config.toml
n_layer = 12
d_model = 256
n_experts = 48
experts_per_token = 8
d_expert = 32
d_shared_expert = 256
activation = "swiglu"
moe_layers = [0, 1, 2, 3, 4, 5, 6, 7, 8, 9, 10, 11]
router_score = "sigmoid"
normalize_top_k = true
routed_scale = 1.0
balance_loss = 0.000468
balance_bias = true
shared_expert_gate = true
init_std_router = 0.0296
lr_router = 0.0016
n_head = 2
n_kv_head = 2
head_dim = 128
vocab_size = 21660
norm = "rmsnorm"
norm_place = "pre"
norm_eps = 1e-05
positions = "rope"
rope_base = 10000.0
rope_fraction = 1.0
qk_norm = false
attn_scale = 0.0884
tie_embeddings = false
parallel_block = false
init = "uniform"
init_std_qkv = 0.0372
init_std_o = 0.0372
init_std_up = 0.0372
init_std_down = 0.0263
optimizer = "adamw"
lr = 0.00159
beta1 = 0.9
beta2 = 0.98
weight_decay = 0.26
lr_head = 0.00732
warmup_steps = 319
schedule = "wsd"
decay_fraction = 0.671
decay_shape = "linear"
final_lr_fraction = 0.1
batch_tokens = 65536
seq_len = 512
doc_mask = true
train_tokens = 262900000
steps = 4012
dataset = "wikipedia_en"
Below are experts of layer 8 (counted from 0) of a mixture-of-experts language model. Rows are named gate (a neuron's input weights, with its number), up (a neuron's input weights, with its number), down (a neuron's output weights, with its number) and show model dimensions 0-255. Each number is 500 + 50 x the weight over its row's rms, rounded and kept within 0 to 999. Numbers have three digits each.
Before each expert's rows: a language model's description of what the expert responds to; "gets" lists some tokens that make up at least twice as much of what it gets as of all text. This comes from a sample of Wikipedia text that the model never trained on. Tokens count by the router's weight.

# expert 13
What it handles: Prose pronouns, parentheses
gets: ",", " (", " he", " it", " years", " s"
gate3:445545522526469478474482436500518476633503466584464514451473441499452504451520421606545563557493519506534496436489608485497582506548435420558570479569510526445516446488541462464553409566518499572432470531526540480536525491595459562518527470494557564575583457517484482511526566498503562549553482474434587422486559520461476452544525475413542534526392599450554442500490446491449610469474512522519489532505475459588585444528531536454510437564544509545597491462489539494534577521507490532552448543590468518466406565537508458488405478498468535585505413553458477501625484538386445532594440448578513497491561583538471537606448547587547485590521571515530534477477416583521548494528583512489486515554545517560470388494552481571536475539449490460505407555504550546520473508509478
up3:508498468452550475476573479447449539544505462479551556456491509436508542484467531392534540585616525557455532507538486567467531531415502510453426512576414479609531510436471569488485618498522484613498495476542495586448481558491520384523430438482512403541560483437505528481498511467439526528439552520548431448588530551550502448504585547538540588516485389461530592473479569539572458468435555605546446557494531514485562481532507532544431416462448478457473557502553550541493482480545450477483513471542436565491484448566445508541546569544447455525517470471542585545458496440522482592440504446458619418426496568520593482520514493493548401467509538404492438503464563519530506503474457555483547493471536360416464523555539396448533480463496469486456554556443521505473411467561568
down3:506502490620542545511356475474496471535535530528535434442486567560519398517565437560474522463399451486593490419481485455551498469481551478482534519399457453493525504563555531490482475557525460519537519521360519458553517599511417504477555559508558484410510457590569473490529469524604546526476432428501557495471508514491539560469462424510522381462417458595559482508552462473434485487463472466463443415420528478567514441458541529514495401552508507560648599470536526398520555511470488466567507509510558433463466497520510528482482456424475558569466506516469502382497525541361513510586421474533486545563478507516457530515551594516397561544456531486506559531484491537516583548489527483435525512501481587491517454427458473537460530470533520460459512528542495552567512389406481
gate4:400504505474564425529457546484510540544484482540448521510510462509521483469436523532474572413483401456517482534548524514451438439530374385492385477522556547446448451483485433519520552599426461555504496436606577521563407519470501545494479573481381534540474562629460549588450420548472542477490491479511494450515525446511521443482478509442438460466504540459498457495484554483512508500435488527450508524574539540466441513491494531532432543540545493470516561525539545510469508588537488515426388380510427569468445476543428452448497531494453400491400499497463615509563573493440501544518535495510616479527523545492481525440508410529607553494487492459574483433473554438508569442487557404492598414561512495516390476474570491514553476431551530492505455449512532446465454428505599
up4:489486543445600570508576509520433571423536544493588542544510570546514553579553475504530423520543469516449460454421375577480470527512543428488487446580507493493551536520502478568523524543508517458417525535486488489546446508502582516509546500497566538577562485596509536518462527496566543523443506490484503449508547443399372558511444545464496511451505501586527526596439509521518567437510484513464465519641495477456446503551505441542398487524623558487522500436484574528461503502473477507506505529494480443404435517526440441545437618540495595476521391398507581459577525540435439490482577549576463503464497517541444464574461512524562485469418398462543374424454482479525495456446458524471458518498453461543518496571453460528482502476486539628509552485527506590445441564463400
down4:542492425564555466405467549544579548508421496566524579533405456511530493489486528640480477523496602542543476569474458565440554463540491563550545488465543555574487452498513454433541437543452528536555506540428425596539590544475496502499543451537441522423512536507516515529608553480488493504547490455561489580527458495493626487443404543458668517457515491454529419443515456492419529499492531463488486534446504448483524516468462454407510507513499425548487501447482512481391512488427503380551460483586573481503464515433531481464483407427343520473433536477522467537530560480560519553588411474469529464555492481546489511464527546508561573547505499526469465488461539447519423539418477484499504429586475422554537553514525498418406524516605416469485497541529494480563573460511549

# expert 43
What it handles: Education career phrases
gets: ".", ",", " in", " of", ".\n\n", " for"
gate2:476463566397500491473455455520563477501501461505508574468528507495514677484477564467501441475523445447495483569521528536557549485480455459505436544532594576571512457349582491438459462455442488439544428458560528434545526539426426528556457609501484375510469517442484546400570533424512454447498510472558479554425545464442558482515552514480508523482478557465510456428518460498582502566531458526483560483419525552416472497506452424520474425519478456528520527440558491489429539518501481458479483496478450486567476457513447567502390482546346541495514518487593414500448555596479553465491496508466479529439557522517461396492533425572472508535431508525581581430504533598495494485498464479441607451458486510472491458453568504523505418510493616399474538467412547494455516480472570
up2:425539522480459479522526453453539524457515513534507550473541445518452530470489527641483509467525498613434479459504440428491464581533537554529447496450491570491490480596465538581481568371474480457435447545418531538437507522648548478376528593605441501582435527531589517493478543491462437456514506480494496424556527532633469446567504550502495433467491464477400526498506568544535497472529548450428520415590442507416523460570550581436470507498465494489464573476456490499430572489414496576492456449477474457662544438465428483540499463572494395488452548526438535416522498490440480384484577471414501441528474537560507459519471470598474551455593473506488475492521460534537547552510457508484514521448526519557417503500531531526492532421525589503550472456525508540450480531480505
down2:471548490591474500520484489443522481477489551478553529510476582459457537464547473454422542542519527427555495580382560526543535540564461507530543497486590533498478476551525524490503449553401441449450546462545468449454493456468462558523496363561550557520477511462482501469483551538488510476513467576509454525522472529478420566554488519584577563488573490502604499530543527488500374456495533427543576529521500576522404352426488545428482532478594525550516486578501519487460515448522513500460468528440500484407488486520483479424490532554529580462450452472464498523472509482507553527416477657458545506534376544520490534485494559355404559529484500484488523506549576547534441472564516470507461617447573567473632479516454479485517543474437395567543484522488510516587461382576554
gate3:481545483526573466408510462518533513544546535487524492514469510605449516452499476524504512468436526492505506416527501452547580475457422440478568555620431514395525479494639454411559504566445475480513533467559519459602557542451522463576428440570506503411530518540477423460513439494533494452431477473543573489466515496543469474526521546440488510496466431364473505540573468575415513541554549425448501477465480459538430448538546474502497477563564533496594433574480504463444558532458436408506428585490462545398422598477514539505420598508493427521507443514588521504545457452567507482562532485588523515494534616516513483522518452518530514537541505509584497460442558509496527439524509350480548514478466537482459378437360489489543528554504470530500447620515496441495545473480484
up3:526464453470486460523539514491453481511427481445577471490583515512557445444442505462523566529612524555562569520538519512456529461562507533458485558502486482579488514524459573607482530483524429543500494521572391504468499454550462435473430422445570588583503516437486560509495506513527528466482503444512468386504485499582501332456437457479504509522516395538489523387397613456438480593500533592534473499465451517526487452453559495520460416523425438472418571459523473595460443473599460432494565507445512403540512487529478519469630474573484566437481482452468435521571486555526462515475474535512450484437612510443562555495532493442523454408489555492471459500442562465497495582573404530447578521594464456458522529533456477533464514379492487507484511455476600482494458502452500
down3:520579512587573501515541468530409479557478541608493467475451554484523497484514473538488556455385511499414591483478563394576463490458563502479433511419575443549478540523541465543482500540494450496507474533433477525463545489478557512445467547421533507508503475514568506503466563444507466502509451548535509551551583499524428549456487482501457488574486388564466461476448472461463525498581460421477459507518529582476552564437454524533589500434555527611505505601476515465518520414468499531461508505503576534515429439534479456396532435561518501558364457467601472474477506517415614526617517525538494500612456466473474430487501539517445620542448455386474436505481501471478475509486554525490423475520410470557409432488472488509470523377563480388442477473548460515548429497546610

# expert 7
What it handles: Credit and title words
gets: ".", " by", " that", "in", " which", " New"
gate2:519451425405530539588563482540512519496478501493555508491517466416403517397479524407485483530514472476427530476571514487527535514468472471474399471446573507543547431536522482440485554437484435449547525464535556537405513466444381612550507535515570491515426586519475513451508540524445502514543561468474515437524562426455484507433461476503524588492500541535512507451519569530452501481462478436442447460539554514597563465477496527529508393533537493423466598526494473437487533516538512463544478561596471486571472491520487462519544506448508499388504544499572397482553404517524471567502515556657535619503498542503433585465518535517571504518459546467464488441419587502504471395485449461463511454503541555385633509552480477608496614464532551451496576462474510526455391469520550
up2:544494535521452508521584479524529540522491406436521539482618364487510512519476546533479470408450497429462483495568480501449550556482562594498453478519505558488449439509458477551429571454531481475483447540423506533496409501569421520479528541558458466559489493569486453550478504477547403468531550453514506361470397524453507515464430479523444549451575523492452581472439541482566563498464461462460496538658521460606536500532530575515493550589529486474491515506594468508479508482567422553483458481624466502639620492536479512462570566461543472412534556448479505483522490504470484474454557590474554454554450552467538521464547466516509554440585516485469467502479495395468453438377491446496442505488569509553501519560398588517442531407497528532508462490498453571478483525412415
down2:509488472439451515521544522490516494531524511500554486491489539544568470505526499538523435494469647512489500458513411509532488464591573507532480451530540506544530558445595517454551456487493457442454497525567444496451558473519389530488577495453452641377521423481512495442517434498479531505490426612549504454526480549568484550570477588605519507428547483497534462536503492514488539495546557459631491544519518440379565447450472587450549543434444509522481474543493442485505508513500421516553536505462515492513398464476517436475472457471471558484495482518496512442466446464451590518490446493473485454536490535484461533526458499472416520578477539526550565461537480457384496455717515536509496490599456575591583513530500605540496499531490352498535409377477405491571497503506499
gate3:463563493468541499558466490509646546446498419468489483446408489608465549466522518666471459556455525493520481446505501475438552482536438455528550481621468504441571488481570464467579479521409384516505540540510572461530545555468450495515499443572493442505557523548506484530493543577387494540530454476445580566535534457556482466416514465469558470492496509469462488531624517431464572461468562503483561478480531515571500367571514527515498502516587583541534435617495418513504520552462483427491459484513440490458450439534524472493486444524549478555461568519488459422453468539521478530588533463514470581616449492504509493445541512552395492580608505511463523461436422595473494510576541423486479466447521531525482531498542492615547463588470545464498459579499469527463531388506458
up3:524444479460499499455589487344521481532429447411471533472514494455507469510499449513498523522572565542429542452471529522489519385441574645425509473417451397502464511590461515516558658479508484527485559557473472517488425503473457453503471505460555473513496599459520510442514536532545478499531585580505542459529559440537491410548567551555604501515500467537464537479486552547506539509487515530514506638433609471526552450475424525541485500549510490456395474522421520527437559501585498513462523443553469563523466456560463567559495585511426508502462470545471530463496519486496469529436480471381421468586482501426611484509560508489523459496529491464402491554388584547485434524507467510475523444489605547415539416510492493476479527479466503526543612371511528523512531466461527
down3:498532586539499484463488494533488430464378577571521535554534463442466406484478514482518504539304466414577496528508510513558350510494568492493448512420520541519542505579533571517401496503519469562455523499499530554471594526426517526470554527472441394565459512535440510445593509480447524519523447493554520440425553498494536556545481520542446525523351552507430535510421443573459542528489428522536456440500437532557466489467514483458512470513507504526545529452454536567512589474506508593497552462528593473530487454461492551507531557533466457500494499498480567520465457539442550378582421553464556530590522488542498429509501520566537556543512450444462490418436534482559613506496579475556472478492438480481423424463432458428397451444456470472430523511472441549516548517399573

# expert 14
What it handles: Institution nouns, table digits
gets: " |", "2", " for", "5", " a", "4"
gate1:520509476539562584441478518479497475532515507506518501488477535502435538538519480490403589593450504510649524472408472508574494508547451595491522575562480499438412456514489498478487534517509454448508580542490432586527596473458430497491447582577473563539481489442439489485506507471510502499468457367524468529580466495526536537657455472516596527543491481538446388477540480586448525640593561476576412518563529518450479482458514552490430477593437513525487466434567529610523439480459481499561494502455484487477463463492568608485437497470484454517545509434497455469471367456502438464505507460521553510521527473520511494551496531531501502514495523515526434611561476516588426492470463529535614472547501521513528411480381514543416446507391452449488568518532420506512418561529441
up1:533520491535473493523569443446513467476508451499535482444501539496708443450510572437570465462543480548384508600502512475421506561418484453525481479507498419613480528430573539544507582480557490502419453509446488525537428523500535521526502460481483479524526452610567536573448410484555472474525475581513487467459526552424456497390549524511414490523542458431545543500438514413556557471458471514430583551577529444456555562507461394520440526461481444489474436618511505550406536490544568532480489580467409472493534481489455512478570528521499556517473522479458559474493507556485534610484548636492437608493573423469522567547527493472443589489572511439461506444453484376477531530493492527562421492465543497506478536545574508531464510523470573562475437479482528588483517498464441
down1:603501486542558506574479462529560575514509474553576503514532410413589432490550469431422490554431484510621559521443456548508408468494546476486598480547523467600545527410455526509518470521487487538541551452464543514541499499521470529510531522563606480436487529617501548498484460478473530477491484441565539429446502581503534480471560457475440380481425538482567571489422489463402573401500434526526559521505488530595441550513488416392464556472529426527575651506500464507432461503458488510569471519497620541490533504525428496460509412498489514461543530454464496491472440530498548569451482498420437526535492469515481504530604525570509578512416535573509540537451600532471462497562484454432431555493587502457449642498568496508526506492479481486448531550434535548575535555488518
gate2:428508484465449605496543528410463558543524453438477522529461428550411489473455613434531397482429497514551480497588468405529526447491499478477429516498588554622536509474486480426520456450417411538460564466589581508438448437436506502523523470516476444434476561488500460433385628408556457453506466555527527472494527438487505509516553493503510510583504453470418503408590401490540469512473522474533505451439600530497447479595509488456486510509491446494477617504522484425488566534500462527432507448516407571595507537517513537532477591451512478491515494544572532533510447494535595450525495527575598500488361552471553546503507497547519517463480505536496528446518524492485515423579425484488545466509468549433478557403511506485477489508511617418500535452482440484455589379515525
up2:492453510474494500485505474440394522557552419419504516468569572538412454512453560571499505423440562530520468498601433493427489492444532562511468477443536510510322439565474492632398518460452422587491476531507502515460421514602522436393480604504450389481485537492592491579540450454545474480469549433543495492526516547590531433508498494491511516516536558522483586480485450453583524507498560516395545461518493499425473491554560539446480556531569546467386502524464462469453562519501407507485567435528483492583554431531535506474517518499490509405404517534504485527519588487490491416518563536488550450540496451476487526469454416462489545460549512490515518436419417522513472499521423489491488475396510473529453422443391541400484546424640459484520480523531502509532478494467465
down2:474530522564506528482419457566577577569454468533464439508506458421497489481601415511504499552541598453385446532471475525544508501599527519537562499521424529428487513552574548454486453568499557535578491544419529471533471486483491630487522498544461564487623434437468517479459497549395474559546537504496508454440463456514461568603435529464553482433525518561506523571547568523451478491522562508585490490515574542429427424533538500432501508493561497482509507632555510508578510511415500494503509521517543456425461556503557543546485540487580550516550472509488530544474467433502554524455449534446463501434465504560537460565511440365504501622487453535408423533524558546414517489550438495538424605457586535613540540513447530601496457524384451522523526540496421521577497502491497

# expert 39
What it handles: Determiners and possessives
gets: " the", "'s", " his", " from", " their", " its"
gate7:543561528496442502575499635454532492584556485549423498473455455577624469506462516478468503531484489493584550473485551542480456509455555547572549602557530467439493482499543482572583480522468484572435498552453565448425606427292479578453523494557563488519468529565443512539558585437465471475446459488543519465509514508546517471580552549509568465484490497445530475566596495547499600490479440431543552552458508497477491486508509470550598513462561436563561573599488500425559460391563500439514470515539561477438577578507517504528468496478462500590486474523524520557591527419477532503474509511563432545480455540489500446518526578545546503500455498510473490559433475470493554476566553577512466533503557515501494474427535584467537469470550441388411439463572608477521556529537554
up7:536544493553475542524535518460522512624532430512423490422460393547568521511493448428514480531477491504555509467451586494448551585443580444527524618641507469461474512471543498497624448545491467516415462505527510477553538438373429597449447502476601524536423495591493544455455566506548540506467468498511550456546421442533480501579516462514527487515524572458486471535573542534484643489506529519535539543514472544541523487482489495555491500521550546546516550575530533417583503448462448545439444576485441451499546512514467496436435564416494447537512458484517535566595512565561552512534513522557441548532569447446516502505505597506524582496485528515441527593367523455486486492542538523515498428439587551474498504477514623529524452512531463435434423491614517557497503616479562
down7:533457454421517526509581428462541426553543540434491407541495461566557533490539496501514554560523587499420491502501566430498502524503540452608485465517495450484458470443473605472484527392491490466437399497520512581537522532536497444474483545547426495451443429510440526512547498489544404541531553443462492569563545457502518497497452429504397463488512446499507548472471498437510550602428483480539496413576410432566503502490495504519531566463488468595524640449518523504471557546538607567530472485554545477551526355541515571566564503478546490451566535436575482483409443512500548517564497476426550536477547384526478462522516457605428568496469498409458467425455501475478527509389460471444528405500464536510452466428507458619452464533543478598491474489524471438464399455513546
gate8:538512524523511519454455624520508443513618471494476451454565535530541494437445480540515496473563424542573476570428500440585513479491423466588466538520456483501516491561490571489589537510482511451579428426470374482543541493520508492341587493460472560500562457422383504595527563515496502513583380494549515438544547526377571504555474499435579462504461497481461437541492384411494631453484394518474477497503485487544508466480437492490493451460456581544502526612563463498479489452477477448463519489515529563401536460522524542451505456492506519520418517589496588497504510519479491560533396614478445511611582562427577591486523508502504574434549596518532518492482495515527531596498495496461493545484477467539486530476508500510485419491478516415554463491492469535551485465441518
up8:473471507466572421430500536396494469422596515396500493452506398510435505473546522422497562556501524572478478488391541520547555484462503514459473427370448502556562474548500548569476561426514379574513481461565468559458525388561546467512542480590543413485471550504471522502494558506498384521508476470495487483423463559540584535572490492526424545509422500497581497457408551455474458524428378398519431489423462582511465447448501447447433473573457536537496494485587537489460471424503524502501451512450498532474501547483440520431553504531447531454552534578447529435504523501480539460584533481494553481486529453429551466516419489460514505527592544471470439529595477553472464454484541466594349590503514531494554482582559474470459516424521517513502487429461499423540556549434480
down8:441463447479441547515457504565532588463574428512467500460556490532533493498488393479425442386479506512501512466517528497505471391473483527403504450561422487477478513518512543446527406575392552540506535418615521453545534499528384440544430557423416553546535549506489483475464565519540542484493438522554393463538443469473539415510462493450594512545466498498524467401575494489433461523493505514573482481476548465437576479472550532511390449454501457416635497432549459437503486555552532564465524528497565579416522519580555536569508431386545435513511497517541515562533519475547562566559465502494478441554515537491559558514514534532542539540525420581447570522460523493493492571566398430546507580638569473521506494467467484456572425514472573496521555482525510483533418524528481

# expert 31
What it handles: On and paragraph ends
gets: " on", ".\n\n", " ", " and", "==\n\n", "==\n"
gate2:494398554494523491443575528434483474496393424495567526538483457519494475494487499428488463512468447516515594532595522477487553562437461498532420498507469479546529464438536482535541560499473475488621480342508503462469462470449544585520523504509589479455498487506512610471481546450499460521558495396436487546461564392483521408457527499480466531514513491563508550460597542554516496507503482459478450375521485546587497502553497516558504449562469509585571590502478482438411605545457453502437495464498411552443441540450494589529420460380526509474507595443499433478375472559481487476535531570550476592558517561479505557437480456530501474546451503497450552437460476579514469447417465435495467473454583551467524514455447475556503530495492601387503541575419578508455491399528471
up2:525522485526498434507444498412497573488513410455454529450577505485436495543478562562504534519530482528507484584502416454482613493524522451474477454621477576439459412557486503521508585424470498524466388492519568481520477480554576465500465533527401539449450548493568441544424481493449479533506598501411475495486457533528469453547468480477442484472494508499495618502472513426578473505525503474452529447598382432414478453480529578529487521543527519485471491556423481499505544507489479544489450451516442407505488397502509589500465533451537449515483518462455539484498560489597462505480532487510596480534418522433482520449447474510465540411627431388528450473420483474540582586451401455371467594469545472559476510493463549425483546384661514453520473470495491514439514449438504
down2:487593486535467569446554498581521458519474553483507441508444559474486629502510371463522600611518563506416574536478573448585531482608519514432489500492438502519395535567537483467468326553403520505457501511576524424481487532480458508453528484522527575514624531426509432420563513488493570476449509440556534475590401422521482491649517558430582514399529482503534439522487484503507449412562563540522553579523473526539429483477490526522498505501516549514464464428473463420495403568472533481546503474486510517486390499458560489521577563455511465521534506457370492529475460528452566500431456538449522522534459524506484461586464489477489593499531525507534533452626513429473463534522473499477521527513485588519481514533546516519498487463492443523538431501497476503568502456567408
gate3:439554542499582449473458468445587496547467453453475510422474465536539479504530395579525503487380467463455445472496542525516511511483431424530511420585485533491476543542597472454506393533430525537530495597445581440516590437481484504536493426486430525556543495561460547518505555539471431565520490401522589457526473428464429503483556564405458491507457482439450481538533506492431554549509480490550514529499525461560447404459507478551592512511523559567470486551430428484505537517565435405486501547597548485361418500509510506475432473492487528619453472519486547401541492557530445530606450455491543454549488594511509510452518537559507549610497544503537489460447526566537498488642500463476491498436596509539571503437467499619534498564512505352542496537519469552474521453506492
up3:536515465469516454465647570404455488493441494508497458501532593417538553457465518444515463533610473442480434539484462559473560571478500486463438470505451451510560538454456481521499529456504438600491660404474444489494516454484514520443415376495529488578510615477455456400504531547568513482474583503537451442535579482599435364440540509495500461547503399571578471492544583536516522544424499532530482560509429587494546477510507542428439469499432430433477579520566528428411485444540445541544518515485426489503521466540417594454506540580456566393495486491479494526493570454496502531424500498526492507498554457465476547485471483443536487485474520511540487503506498516561515536557491527494495598531512519399470504557594446514460565521558377498482562528507604448499553456499541
down3:506518624546514477556521483473461439538471529471577448424487487468397326597590461455451589519453488455508464480440457476482506513543555494508476567513547504485476508523429478604519461558521519467414468596442539538535513528471546597466500526508485456508543514500490544556564506382542490432497443528558534412501591499499439596519603454526508422492297522549442477555506454533543510517461508487497459478503484531510485402471534431466609458464496492512518545562503526454505505475405506559495526516550548528474519437538529570494499555495501523556453481491499461421491424465445567445630494577502499461571460463547508493468536549660497531550523506551452527546447431459511500559487496471458462467511479529530556486441448407510484518413493592439532520551540475591518583590464503